Below are experts of layer 8 (counted from 0) of a mixture-of-experts language model. Rows are named router (the router's row for the expert), up (a neuron's input weights, with its number) and show model dimensions 48-95. Each number is 128 + 32 x the weight over its row's rms, rounded and kept within 0 to 255. Numbers have three digits each.
After each expert's rows: "mostly gets" lists some tokens that are sent to it at least half of the time. This comes from a sample of Wikipedia text that the model never trained on.

# expert 14
router:111173144127156103124147099107095110105097102099142121142108159083114111154088097089118157129175148157106129115057106126140101155148154088162169
up10:087139159130089175074164111152129148057143136149126165104098138079084128160129192122119191081149122059131113175143121103125188150161146136151078
up11:138104168117119046162151095153103145111119148082066147177121127154186092117191102108125149139117156191081150176110126207162140096169111066189170
up12:160175098121154058144134162088169094114164122111088099122083130074117138088084167142130136087161066143089163119126067086148140069180131116164197
up13:130103165162153116112120086100135057100131126079133113134101122124091111138141103152158151151128105160119137097067171135104118151127074102163091
up14:117095116170166117099161171141119045127157121133176215155149146096171086090092109133125122123100131160166087163077156130145135167134126106138177
up15:045164175077119147168123115092149127117147125168121108146125109198088069125113093116175159174164130170178143112159154200103089098117113131116102
up16:144141090178133119125192186148190091146151094094155100130146151154148164078135051133100114143159124121130112106183127159138095155130151126112147
up17:106127184103089135080150077130123148100125125131074140118055142108120095172150092118179154129096088120137203084111107089093099139216108129075122
up18:079129099146128181134132126116144116131098107177110129104192097090101093123094160039175103159139124126063136105179169134123144079135107088118113
up19:172152140062082075128093123081117090159134108137083179161137093136126179091101112137151168136136108103141134122061125086051087137178158087118086
up20:186128129076169145138165112171103093165087164072101114110125158111115110144170091145172138135129146080135126123060152112117079176166182103095169
up21:104159118108089116109122146104149091069134131095113138127132117075106089089167101160152135151123183099136118130069145108133091079140033121077101
up22:139158162065151102121146154115091117115116130129225101146163129100132102111138085153162091191107173154135146147120136144116092129152110084111169
up23:190131149139143127205128133110146139103182066168125092117139153104122130077140182075128121107121121099108133163119133127098166086104123095128114
up24:101126086108111126138134184173152101151108107223113153156110167166151108142055136151151117064100153011156141083067171160069167102074087118138109
up25:149134139160129059127114161145124178124207138124147148131065121163147139188064133123061123107163170103148114068143148090126168106079121097110091
up26:111166128118102151164166199093101180131152136125125149115132174196115151069129152135069139191096108123112083091146111144139129107145130049150156
up27:169104129133142118085136126151119198101123119179157139120106144066103121103141144090162123121072154149119157119076137122099141067153143181122137
up28:175131073100127138105121180094119130061123150101129132120135137139188118085147181124128191078067105110092118125119126113137067137096115111181134
up29:176130113140161144117123124128098119064147138100108157160179150189114134124161081128155154137153164054156104088073099115157136128186157121069118
mostly gets: " Em", "Com", " Sc", " Sal", " Miss", " Hel"

# expert 2
router:179148067119110067138144106100052120084151075123153146117112162132096133140063140056150151158130173152103114160134090153124113136143194101115142
up0:117114064154091093160079154164112110100077107121130112138094121054137064090165118109176151111140127072154094180152135132169134080086107173131098
up1:126140144090137104118124130147138065133155062109113095109128091083039135146160130075174146146144116103145076140130096077135123147148122121134117
up2:148133088070132117098116084175107152146170117097175107190146102094127176116150114179143120079084093153169136088170140151181129123087095124194154
up3:123120175112115093124112141084136181082183073068133151086164125177139153164118146113108197106096164130171162135157145117142146103104134116089107
up4:151106131127155140166167094132103151139125082099163129114098173143141135194103138081133207104103124174174116149137110169094145096112105095126157
up5:126173103118164139114141098131112126130191139151106101108080132166064116100081076174158089137121118102143115127086108142119085102166121168113112
up6:127210100078178169150152146167101129163093129127034145124144136147078175166173071086091058098091160194086131110133134138198125112184156083148164
up7:087079098080148146103131148095146071143102126111162191100064066218158118117104159119093149178141141136186099155153162151124144112121151116071129
up8:109111094126155091143105101071146122137162153177114156141148133174119156120118104073083120116095061070197150063140127081098097138105116148124119
up9:119119034119130091155152063175120089065114128204113120122135139129152133182101111153131085101118124082125063160153128122107079131191167145119127
up10:182153078114145115077148126131102111140118168128091201062112113073107173126139116090153169100135114116114095098147144161101145085173143114140175
up11:100101137090130070074165159064120100131152090125121176118150172158125195117169160114166133166100091124119110149122095112108130124145152104160133
up12:159158072154120068134179173153131123098195146110155104103114142121126089088078130166170100109196100180121118127099126166124110103161128134171103
up13:149133135078156139059183185140146171173151113117147153105112089110112109142167118099131138110113156114091125129105144099144099080166135115098160
up14:133177137089119102133197179121151100131129140033081169151126120135074055158212169124133125131102157163175164128084110132141154147165114088125179
up15:161063127106178113084101179103105105096180150152138117104147067106122097135089112107155111162135153157142137107152157160165132135144133182140120
up16:078148153131139104071171162101177045110112124165119111141087147133122147125101163094121116091093151175078161146093157158070140114116132196172143
up17:190096104126123127156106123095142101154143085135096125140090159109061147113065128163178128138151112156129186118091070179124152139182105100124148
up18:198125133143071176138099107157097136039093128181167141098169167077154059110092101096104080084107098091138127148143074115141153111153161173108156
up19:121106122060162177109145104135088109163149129124080203096095153177147114175126107155124062168116109117064089110121164171160157103171097143109154
mostly gets: " Mah", "ub", "bb", "sch", "ech", " Tar"

# expert 13
router:124128137191131122174150142140128134125121106140103070114106088072172097136174138157156088170154113201122148132120149094149109120160120123155104
up10:153196170100083126110148160114135160120148144129089133095085109135139166138146086116140162139127150106095125114087171121098135138081097096140116
up11:121132115134109177209154100059171107096128120138059132138176115094121118180116118143184147136065180174141130160090126142187124091099115082112132
up12:150107155084072171105154149076174166098164122193110113117129170108149072122132077149108135102126075104066205154111204096095065087042140136099121
up13:151105093125065091177137076130100148084153106170120129168128161127126165139112167093113127115170138109186114111139154148110177131152131112192168
up14:107110181064125127105159082123042029136121133185089123119085089138138073117118131148133097135116114119093153129138121117188220125099140123162140
up15:091124109109109149150147126172136131113128150120132085135140201155111109115167127130130155084121182121116105165114153091149142129123146146136160
up16:168059152115067088124146064135149150187164081150154162079135178046132102104145132080130068095168099155094116137131131149107165110175164123108123
up17:100068112147143139132062140111105102095179118175113169116152169135144137099117091071112140122153105083136162090143072108062082143104074103099218
up18:113138099118126076136146108094112115151171079200099128092133135048104157119116111095157165123121107167125146094064069127049149071134141119144090
up19:111108103089101150135107200129079144143174127113124131118171113200122074157131118140095144148157088126100132092092129126085209090182085133136089
up20:123174075125142113176072147123138186049218126161156104107122125157132110084128092154147138159141156119205111100146137170116160135123142141123136
up21:124173163117096128150161142151068065124102208166104145120137129186106139137095162157091101180118181152095130072136138111208204080086115124153099
up22:110123127152147093115109096091127085147146113081090107171174135096131153108145206130116167163054138143126130119099149120130154112177180145102096
up23:086137112181099092107157142102144078139097129188152125147093149161095107153154089151114146106161102163138076106147119104114183118075072114080099
up24:104147095145174167133203109092144144150102127177102132109075133131166094150116132163148118034128170129105088114179189057188142122066121122087122
up25:132103141127107159133098138201067170129146128151165115104121138134140117120129086113035113127149105085091084100198174153160120066121105178094153
up26:149190155045177175132124105085206191149153142138167096090153161081161125133170091124095113134120171100096115166135093155115141134075121071171169
up27:067110136102148118147095156117163143125126173127178170118115074129112131131121176145126086132172071059166153090149151147125141146062133124114083
up28:139090117139153164111109111070045083084107184173199145193130133057147131149116146092144172164088104144200146167150073128095067129110080128149180
up29:117161144154122195073197190130123124169091124156105140137113181146115161163177199121058074125218136147129189117135173112137143129138159120166097
mostly gets: " has", " have", " had", " when", " would", " until"

# expert 10
router:064085122051143155165137063111135114117109093097151144147157123155191118155144165118177148103097108125134061074132176104130120156093114146103152
up0:124099116107057095099056085177150152143139120151151114145113123134151126191119155102202138136094136082105151162133162139156119066101095126121154
up1:108198135136104130197158097118138118062175131100156150135110124112115138158137154121124122120124069146131126186090113149116102107098100131105064
up2:155130077115129169110148091126095151133137118102125165179100084139066120095152130162155142112176116085140115135091095178125096109136109142176144
up3:096131153134120101102157124125084091086190141052144105158122115061149109162102119144115197092151110104203128130119083125119169175115093127118188
up4:125147072110126157145183069157113096165121077104169140130180090124159115123128135183099114117102120107120095078102153133125112126182163148147192
up5:193122084080143066120160118143092101119097133109194183100082162105141105113088061119141079082127061135143159094121143162163132104153135137071102
up6:138059102132077140113144144125117093198201155180125133140123152159160167141167158144164101167129107143090136192119117158199120119099152118148146
up7:151153184109067107154047079080155106128144118199121104141108163076127095185107098111116110129175120187064142130104148143120091105104143100077150
up8:152163142111151173154160089143104123069165132146124149172133139132145125120117117092111092147091162125075077133164134177134169084129121193194187
up9:148143092143072123164144089167099119160138152197142128116173087119132121150098092116092180153138085134136144116157128136124139137085161177054149
up10:177129128138177137107173134114121152137132173093082154112172151133093189139179137133183119134134107159144158104128178132114143110114136176146090
up11:141071097098116157111121126022134163158110127129119098167152090131119114123208086126161115123141054118163183115136175087107164138128144176124138
up12:174143074087137101109091099050144102070103103134158088087131145120151090114185136113156104090142092121047145133181135097162167111173167136047203
up13:119231127137104151141136086164108108151124087175123141116106188148134143116110124174134074112159166125152120058142108153119071123113128161127129
up14:133159084098153138167136118132134105180130117154173171191080139109087137122135105113183095175073200144145136133101104174126149157094094072127172
up15:143097086118090119183128087112123097102151157132154161135147102153176102106102104093094125211062114129106103148118107117150117123164086128090100
up16:176119139133120154098097090133111112198169120108126132118099142076121150141186093119082113103118145115175140146108161121162115123112154134158194
up17:174110163057128148156138137112147131102126163107126103114109163091130111071136085144077101088153103174142153115166047109123125156148142143129141
up18:158125191121134111148138125168130080132156137091125046139164075092075125157089141137176081106121150163096101129102130139119076100128146119080166
up19:108123127095119129174142143148174096130099159153121157224059205143146153088136133123081123110078128102112081138115138176169129181170077112147166
mostly gets: " ft", " Total", " km", "final", " round", " Preced"

# expert 3
router:071084183140145128138139151089190088126136103136121118092131078113192106165089174137143077097165116073113087139117153118186161080101104135132053
up10:146141093151143135069116139087148159143143156143107117111121187202121199197137106104102130129198069121150084088121081131115115122135140132138174
up11:186129123086118127131127119108124125132075190154158166122168122128140175087151066170108173081156115115163126153132116108072121155126152166124137
up12:100142163100164087086172148160149198074089094189113108120127142163111128204164121161100153172085162140157127118102112100150083118134174070149113
up13:099089062142115154128133148150161115084173097165114101106150094103140094101159132106124108113136117132144113078149170106115096081092088148059192
up14:139120088141081108179109108016121078123170147131137166171095163090181198105038136141142154067144137137114143086121082143137098109115116149121147
up15:107157142184122101156135155145115158111122073160121128169096096123169118111108127133121098175166131145177155166113120108133165143102139151123130
up16:190114176070136126175178123106152119088104105174151120083123122092119120117138144172100130137160119149091147130106078152134167088119085124138109
up17:163176123183152148077119149095141187121134122132106139129160227086113142152126177113088088115147165062112105077116119042124168118123093102131174
up18:120128162115152130082122118144114122129137153171121109084114116149167095157181126087080131118128159093087163133065132104121153142155170167105081
up19:140115111165073095127148107150135143138124099209078115151129140169169087201126148120100110105155093148103138105123147109097127067157120106113102
up20:117180119076116154173083146113102149071151090139111148107101125183167069158069125148131115144047112187070140169131156151189119091199179115169146
up21:098168087129141137178087095157103166095104183129121121081128224170124116095101102100129104149126162112098148097152142143153161148137167120113104
up22:120125104100195109116154101123108100105131097128185132125143103165080101165195101134189142129117153108152074151136131169095106158112197112105149
up23:118119163104155108094112181143086085183122187159169170188127129073148134118157102116117119077132115120118118082174106213069145195093182166138126
up24:088206155128059096146120105156107140129131190138117148143098144133150117151101126129133111080123090071129156135108143096137102091126147159095133
up25:122166155113106136197084179130073098063100112151128120120149077127110138142189076140177143138114107171098154136162117121135155095144119122148127
up26:097098144061140202138111114116113141102139117124109123094159138112172104162138101126115151111093173090177129140093101119167109134176098148107113
up27:132114160129085176092151122100122120136119119143170131158124155097137094175125110156094127079150122047178171130117126150126145195124113154145116
up28:124157126127111185156066119129157083140119130105058127161146177114200193150066147084154117177098171118143087138197140084110085094137110114155123
up29:135116167110127095091178116070144150163093158113106121122114140071125132150172116099160130082053148087072132058141111113112148151115141145148110
mostly gets: " they", " she", " he", " it", " It", " They"

# expert 0
router:093149140141130099092157104083159153134157173136132110086179180075138158115127111150057105111157134130157129179091119124114091107185135082133176
up10:142140135146188134119105132195166118093153082157135100190138150128101138083134115132162114070129128027146148080198077115085128116090109187142182
up11:110127187131122123150078071135130176147071074096155141166162148137136120127128116118068118090116153138090084145135133156142110142149123107078193
up12:108103071168110106113099164200114087199148106090135099160151115128125121137114111091090112086137118034130079129104139106157105180116153188151186
up13:160133145141108180053118115150126085139096152165156111093155115167159140193106118132108150104111180113110127139082123131169143155103121124110119
up14:123075154097143092202147072148130144167109158131117181122141137118151127178148115138124090138092133167055149165189137164106144153188138062102116
up15:140105153133109157153084089124122140167071145114059100166085093117066099158098146067110101169151181104148186090077151101160089165112141133090137
up16:147173107093167081115148093173075158199133149113135192175161152162171074159169134109111109158124170066108108129162123127113103139153111077072105
up17:113134129160115154149093087107156136043116143145118120130106147113187086127112146062122136142129128162087134159165161166153110100166100178140089
up18:105141113127097130121074132139089201172083130137133156181056085135178100107087110112099144139128153163137134155082161142125124133132147118088151
up19:169085174069152106154139109109057125102053133102130117087160087075157123108188130174142131097175093081110110137141126138138124087153149154133140
up20:118118098124161093155136127123087144142128096053153123138126141114181151091140168113165118103058114094122115098154132136117136078016189119190138
up21:148133124149121162136095144113139125117105135121076125101118075139127208061166100100146143106133110083088085132149148059167112143131087096145099
up22:089138134097109115147149116146148196143129152141138139133079172111119105128137180183114130196056116081151172114042126121142082129193132158135184
up23:158146168125120128111109155126117176097073120133095197090135101153148118073119153166131096131114115185144157138117125085097095198112080132128202
up24:133149182086088124115085136148221196111095083162118166175125139091133159097145068172137089136153150097177114117096164088094143126175172131102164
up25:178123120140126055135142171163088117158115107105163141068070116160113130082156080137063125158147117092175120117112179130146139097103117119066188
up26:087183197143145137129108099134179140152094082145124183145113141136206127124130168138131140143110157140141196158093106103113101152141108140106092
up27:131117122154156168151152167100099134144149122120127096126171182100178134131144171073104121124099126159119125117088109158148097110127123045164164
up28:128097137079118078151124078083154147108174122169153185110113087163106147124128083153126154151186120119153139142123147116062111185106117156167150
up29:160133176148144135178148137115104035113114158108154122092096140130136139080055108156131145154183162112172084113181114146167106138151128156122218
mostly gets: " p", " un", " f", " dis", " comp", " re"

# expert 7
router:139136095087106141115101128174034108158100181138177105148131117119184134142102115163144156114088156084130136078094168089152187126133194155147092
up10:172133115085061137135094124086128128154123134099118144119084098156158168135180113200154138116134148108180050122161102153154100194209090092147108
up11:139105148031114126102113125152092175131079150068122147137135136122052154168149134119106127096185107049040180147083152157062139137106130140127153
up12:165148048131093082157191140084157130187152102114085116111151129116165144094089194133127119091065116056119136171091114086108101072104157140120106
up13:127145148104099180118142126104092156119163187100150163176140173215084113155196123114072136104103132119069144128144099156161095091168098116166093
up14:180103122130121144102105088125108130143153179158115140106177091143072192100096154098079081107148128124144150157092185112100118135135115092144151
up15:190142082162153099114158127130183183145115177174103117113108085113089150140078151130135112145085117162190108083090117129080092171124150135054209
up16:068111062189096133163197150163127109162166146171163109118102154061161097093101093144107182151133122076178144094125066208089163143090127143152118
up17:129082174120148120142105090117124132154191153102047117114127110144123199081163132092157139144115121134159083075137083098134113112139092151116179
up18:115100166161098183066123145164120128151132075122150134154069147085141150141151132108152200153185091131203134162188086128114121165160129111143205
up19:102105091156135127169071135175096164158095115128089159155095163138118155106128177149141172108191121111121166082123145156050195152122156129120098
up20:126107185096131124203094112131069123143150056103142138149180119079101152068159114148136125166102091164142069143186091112139122114146164073091204
up21:172122109123164137157122162105099149068106098098146153154092083162165126155166131150124096163154114157174148179167158101156132109145106131119142
up22:083078175082119132174083150162093078164169167126077162162082144079126087108118072114122139087120141101200069169131079165153123141144146122119129
up23:071109111125104110147073115165146117128106145127094150125128127045092120104083149108126074144090114088170123118149131123135176081177124138098169
up24:169163142136145160114163086089135133157092123114119138133172109110153076133112050061116136091131178100045090206091104105104092086122088145167117
up25:160172123200102124085147195171046157094152076161128115195139132154154101118072158104070131214135117090190147072148090135068175074110107137151121
up26:135081080162101072127132085106127152170084129123102068122149093168102131137142115090110109138192072125170206112110143117102175141175138074109104
up27:195164127100131096158089165105093106096138111120112148080166100137106106194166064156139122176101163215186142151123092123169115053133091135117143
up28:113214159143191179129161095163112083091126136148126136122089174178133133112165142125081117093194162121078068163153110118143185083080093147147099
up29:188165131148142133109167162163153127123100154154157192157152153111107132132068147124078116068146103088099159147086132136085162111172160108124091
mostly gets: " used", " built", " took", " known", " use", " such"

# expert 9
router:112185166140166108187140161170158077092129107102193156136118130094120182055133100188093113086138094146101123158115139152154165151129149147118113
up10:122090059182150145110116127136155112132133100090137124075161149103139088138116050140090135170108092142100077079172184147165104126160185186046176
up11:136118137141113091177127132080141119130104071127124104162099144177188160132125109154116182182107098152149111147114111150125145110160131078127107
up12:159127113132133168131099184126177096118142089134092130154142174090101103090117088145089083136147127151098109137113126118131101082111125131114129
up13:075117165137104172154090065078103073193139143134077125098050139161153084124131073113163109158164127141156138124113138154131066130168139109138100
up14:142136084110155121138121117063077117140169129131139134164115078112109077114140139122082111117100136117153168081112142133152155117172154088061157
up15:091189097103159124146106133110153122164144094120115147129113194126150145151091159143126064098118161089112100078091129091150101115136119109149121
up16:133122105110143109100208146160080161164109085167147093138144071123131122151117112113170134108123080164120106107161191123106108144169112066139106
up17:111138180066152126209132089120138090152104136122142190130146160097121153184184101113104145108083207149156071096171143152160092099151146145141140
up18:097089128105067119138170166131114163194111177162144117087104148113156155128078152070123116118112162070110110088082170129098146159134179151126098
up19:138169141135154118142166090219139104115159141107118212126094104120134154129074070134164104131116155088108122121118150152165165068162164187079120
up20:069132124112136145131143124206160186161142105164089120101086119150151107130125107075133113104131133102114107121095198092088118146158167101103087
up21:099159110093135103164169151115128111152136220098126109079148123114130175124108050169117170153108160137171051140133065200149098174157119130130193
up22:128138135111135098120172144166086099129086139130147178193207066104079130155091088128106137105054121099138099122145149139195138134190139114126156
up23:192111028129144100091141187102077112139110103153174113150132088143142133120167131105101156200087131184114136163131111073142120092153141181146140
up24:146174096138178079139181122195074138133107076159144137063141172042119138109088140123132158124137072126113136132138099084096205210096176138121095
up25:120095116115131116111120109145143138143102104107184183064116135160162071113147168106130099061133085171123170122076095132127112198138129068147112
up26:134174155139156108150118146091112081090111071113086143130089140135140181103188162124091135147098109120147134130132088139124172126105126084117109
up27:165131126107156162142098159155071096110193158116128082199122159143138153118149055138117121114071147097136154147138140127122086110113098128153122
up28:110089108107161141118083141073111161136187170202154113145127082209072131106169110104130121156135108152156167108089085181135072133148116102143141
up29:140126154133097113148085150122096079096111121101073100114153149086140115107155129123134202151121168138160085100168101080155110192135092116058161
mostly gets: " N", " T", " K", " c", " Z", " V"

# expert 6
router:148177180151132153141105128121126155182098173141097110111075121116133091063105083131130078144107121093155131144154111119114204130085123193158070
up10:144184101112135124123112145107122116085190112165123122086125088143151112117123110081134126140128081230135111151160117101129099105143148108125114
up11:085091061141127042094144116122088071115083153137104130126127115142062129186068087096189127119146120076150172171121129139124119053116146146168114
up12:110158186179174064086129159150111157144119133125102125138107141145097077167152169175141148107123119112185162062125120148046048168160170156034184
up13:167162145201092151142052113128141176099114143150116075077111174151140132137093140129116084096090105193096115185141026087169171099208157138133169
up14:146155097152163129066117145167118166094144138074095141109115103135102109106088156133089132082096117129112145125127085147070152126170120112184101
up15:172220149130159134144101148107064094088099143155085143125128108115132108103073128126097112124142095145163086109160106132142083139153146114107171
up16:137112125128124114148104066180124142152115074154069102118157155189110121123124114101153070114136070141121075107135096115181152145141154103123112
up17:084137117157164148130093125169084131158092098172126128186137157133124072144142097113116140175057132129188106071079146129078084145131099086153157
up18:154173136131100124133131046081097059130141136084130108136150179171109153103107091084076130129155135168170135091105088109105159136100134134169120
up19:124156141067141203168138056145091108140123128032118143143137107192151175094157139135148096088143078151104095083118127151190166117134150126105108
up20:055164106139130159127129107174191125143131123162124136126070085162167144100123149121084120163095153154198138074162145108163107104078157076134155
up21:161107129057203099068159068162132091080125099062184110067099099088152088162146142100119163109062190151120162103108116130192079142107154150168183
up22:110091128107156096123156127079064127185160139145154117208138150128073128086124136106138172152121179148032155118032141093167130132116114127183144
up23:121218129078122135144149139110054092131070120136156155160117139043136095161133141106144124117119138072210118102106081163183139150164154124136180
up24:094164107172125083095127145160104134141119141139178153086151144131099123165108123103106135109119095115144134167133083141140163130097119146147142
up25:077126149176132155154141137177154118168127147180177122142121200161106078131147176086074095180102187156122162089139129149044148082126129070148124
up26:104092136104069070188108162101101176130161134127178155112159119124134131146105142138158173127149127153113116114131178136103119157150112140160104
up27:125178083122122113134126120074122118149179148184047099110118170100126125157152106152196115111126089142145053128155133121188105019204124125083111
up28:093124054179151102107154163131139126154110149174172173137081186201096115106180139135087105112123094105087149106091110136090121163136161149167096
up29:126145150145101099124085099127117145204159113140085139097130114110115117101128065128117075155137128101085104118113184151135100047143211118093120
mostly gets: " February", " died", " September", " born", " January", " March"

# expert 5
router:070120097139105167087128192119168135148129138148127168133133075136211166143144140048149158126103122110112185089096148071040100132140109111142147
up10:127170098160124165111093080022124130124129155196091150064175143147103067150196075140131104131131091184115115134118155123182062126189130124134107
up11:125103092098103134109100174145154164137117160144138100153165166120135164151132128124122111088073114113085120143087126110158097161136142121147101
up12:180155148073145128110112100198155177147130129180122130094092142164098152122084117068111098168072121068091125117181181089133100116124105123149154
up13:151142121160128112156130102152174104090096088129109147140138170120126078141141133132062137184064115136120123195117122149121036117127103087118111
up14:132145193155142154116176073089098135165110085131130159118144167051094169143094118138159095122110164167108110087115121097114107067147104087102121
up15:141131138145154081177171077107104106162166109153125155144168154120130142093133077041132167171109074107130111108117157112097165179159135104138199
up16:175152069127089094106098161161110169129195157130168197110149122141114124145163156095072145170068131101095105162129114120084088149182144132170149
up17:147118106113135130132134063112109091098110098152120089181149150112114173129136145169143173086116136111154148120172121142126078105185113106112111
up18:151157123125092116173135109150080112058154093141146174151137153073142145107096167064129095129201117105133125140125129116093190106149187133095103
up19:119101131170120166151112107107092118124105072198126116162137106171132105056127123118157108138132096104168144160137180133160132142092129074121085
up20:102120157126072166105166131151139105096136116107174184156126160122107143064116077116089120078190120138149194195166162129063107243124149113122169
up21:093112092138106141152093105096149193127125206143122131080115160139182076143146092047130046125119081102083089162188124155107086128158137141094172
up22:100169081166153119133122099071135172132153097039104106179139168143135164139110110083098071104136103098119098091066174130082143171187101120118100
up23:095145168151098126135149069156165143118142081231111122202169135109102089186179147123128123117077142122145111176109163153090139122137092090187106
up24:128150094136133087144164139150142122134185154148135172113132142039115140136145123160168123114084125206143123147157119121129110146177165122115163
up25:181100115135186125113113166127114081071195153061094114127092150162082086188134141134128174093170100138124112112173105100171099174122106112192145
up26:179119127148087187137177137083154097149158076085131143162106127126150164105117155089110129106107087086132099184120152152079075148115084100134107
up27:130170150121053185151142092105121163104022095082159104135124126136139125150139128096157140149062115143103115126083154114146108138160185123126153
up28:180087130164083169139162155109129129097196112104157112073066129125137144093101145126103090057151065113125135139108117135163177145137117131112135
up29:151198111120106079099136133139154116127140168140097141155091154065145122168099173147134060080099125097101159126098081110215080088171120118140030
mostly gets: " was", " is", " been", " first", " being", " became"

# expert 11
router:073137185113145159175146068120161131155142140131107129115079069168129101142150152147105144166079142093184089114187073201163130121119097147091132
up10:113162145068133118181096115145123074118174098066188154111135108125133173167144183171102140195114122127156103076140122166154144066144171113130138
up11:111116137116050113150133087088075098118109122158164196144099115144133123188117102182151148093112134146153159081132146136134152149173165147083206
up12:136101140093118124150104109129134135077037101146173114071142104139170135186109086122063095147136109145119122120145161154131073155123201110093116
up13:115106086110177099157095103110058130107104141123169177160180111164104133160144125098121174126107145125108175110129135167096121122095141110091132
up14:074113123090113130179152105086065141146143141131146157103107118126136130165152115108158143124129078190160149095097193116146159149142143146071128
up15:121107059093155056145124134141101110123134118169112151159138130088123178157157133077150061180116180178081124110120160153141060113108132117124083
up16:115104096150092137103080118153149132121131093112132108199139140114159172098041138171095142131092154150135141129123127103110098164169166119097163
up17:153130187147135076129124109161163097151122123210113096080131128105138160071113157052123129063089204122151110156119208141149065194103102137104141
up18:166117082053096180091086100101095102152145170161159106137159117093035134117103153064160129176091176228163147166071097145127093162160120179093211
up19:155132161144112118135141169124115099150127142110112141207135135176088140182174151113064164106054153151137128131102141134114139174114149133123145
up20:132057095094144170105136130138127099103073111119109121178143149082101134090126098139119097155104113158166156156147089113119066119141133082168037
up21:154136139131104135175057193102113081165177154145166141136106127122122100164158167185118128160109130096171121081127112162157189113067125157064170
up22:167087157130107132102119150113113153142099132129156123085127150089147129137090087094156137160146091157077131132093192146168120135091149128070176
up23:155106076071141164156066152127083100134133130208149182103109117137099076196144068110155154131110142185131090136114146126151111134151153148118158
up24:135130130064158155141157107131133104124158119114144121090134141112173113156091122147115166165143086171163135139111119115136091114138143138141201
up25:112168150096169111183126182168062088182128158096179100124137153160146146109111165118123144162093155098198114088103187123132112156123131116084133
up26:169132144182132153159109149138186138147159148102100065131121131139162111138151205111123149102081110155118144142116182097108077155073137102138170
up27:136142148176160110190094156112133111170111119138138147121140125127107108093159145148119157120128155123122182123126138138130194031136177138123123
up28:148162136138120130076166165127117152136173105178018104170152119160088118168203156143132160180110088149086101147095135125111094176111118094150054
up29:164150232138121172128114117095078120172158099073112110188146095084166162187224122185149162187067115100112084109083101142135116165143146102112149
mostly gets: " −", "–", " Republic", " $", "_", "FL"

# expert 23
router:128118125034048115106101170146144158152132162129153153146110124154124148124084175167115108088137097105089116140112172166158093114132104120083083
up0:139093186081118108148075105143136129078098080161137153106164130084090066173154133126104186129147165143063149149144151114125125113166132108181191
up1:132118150098182092131153151105125119077137144109175111166167130116106097119066109144123078094135132131123156051154175140177134119152134138067135
up2:147111128122184164183033149063130153150081149204151129096092210151117175149085183082138088121155111116144125137105142114147110093120125124100150
up3:151127113143127139131167160140046119113149147095164184108106145169113108097119153119114127100149099116148176104082117124101089215065123151121182
up4:193083164112132137102100158196118151130119143172129158109121112176152137146145078163096100146138123163100103124146162157104117160154122170101139
up5:127174117142088142204113126116131111122131110073132114165109123163170124167119130175101152083108147162156108153108138161112099163155122141105118
up6:088077087101143157091115106103091074154152129100159173128128201109159092189137140120101124099118090144115152103055123121145135117173172136043171
up7:124096161103094121168150079182099181162118166121131171170114120158159086102113164080075149138123084117139107140133144148167128096120135131132136
up8:156163100082096097191067146158112162147181099043118116128164175108078152116132129172099132136090090186097141114166104141110181133108109095061144
up9:135094137111201082128139148103118114098069144122131142156104173118097120068104128163107133081123106136093167103149096152135187074115090127106101
up10:135152071166146114138119121095040159127133141099145136089155157120071136111153201164127120129103159130142073145092151124139144118074157172134134
up11:176094158108135114118138127159127168108149125134086163066134142137182158070117097120063108078111106154140141108093165140149164113180201103066135
up12:114124149166209094137111121154080159150146136160166070152158123114125081038106154140138153086185135163110138108106113091100076122084119148083106
up13:096102055087059147127101111082186092180112114162151155108214180106189170127118087103085120105092122182129135163140159137144114074160147155152152
up14:130177197071116091145154143179118090162078150074162185124105135127151171072127091078128109166159130102131140131115180154122112144117083082151109
up15:114131115118101184214090128139053109149105127118116138105117164159166188109105158155139117132163134132163084107129138172143198135121156108147096
up16:151130149123195172138102122170167068170132130157175133130155095142148140194108064156120101087131153144148125126081100110163161136174096164084125
up17:216097045121067158193188103115138137097104078193085120114128137119108161159167121078139038191107100168160173125124155131121156095117122102111092
up18:111209149116089122101135149172131149113107157117140104120146167110114188184162179100128184109070119129125109147166103100126100197147139155141099
up19:155082147105120136143114122118125121128091097103116142172107150168100146133126150101109135113125122155121057132201135158131078130098097065105105
mostly gets: "″", "′", " List", " Year", " Location", " Coordinates"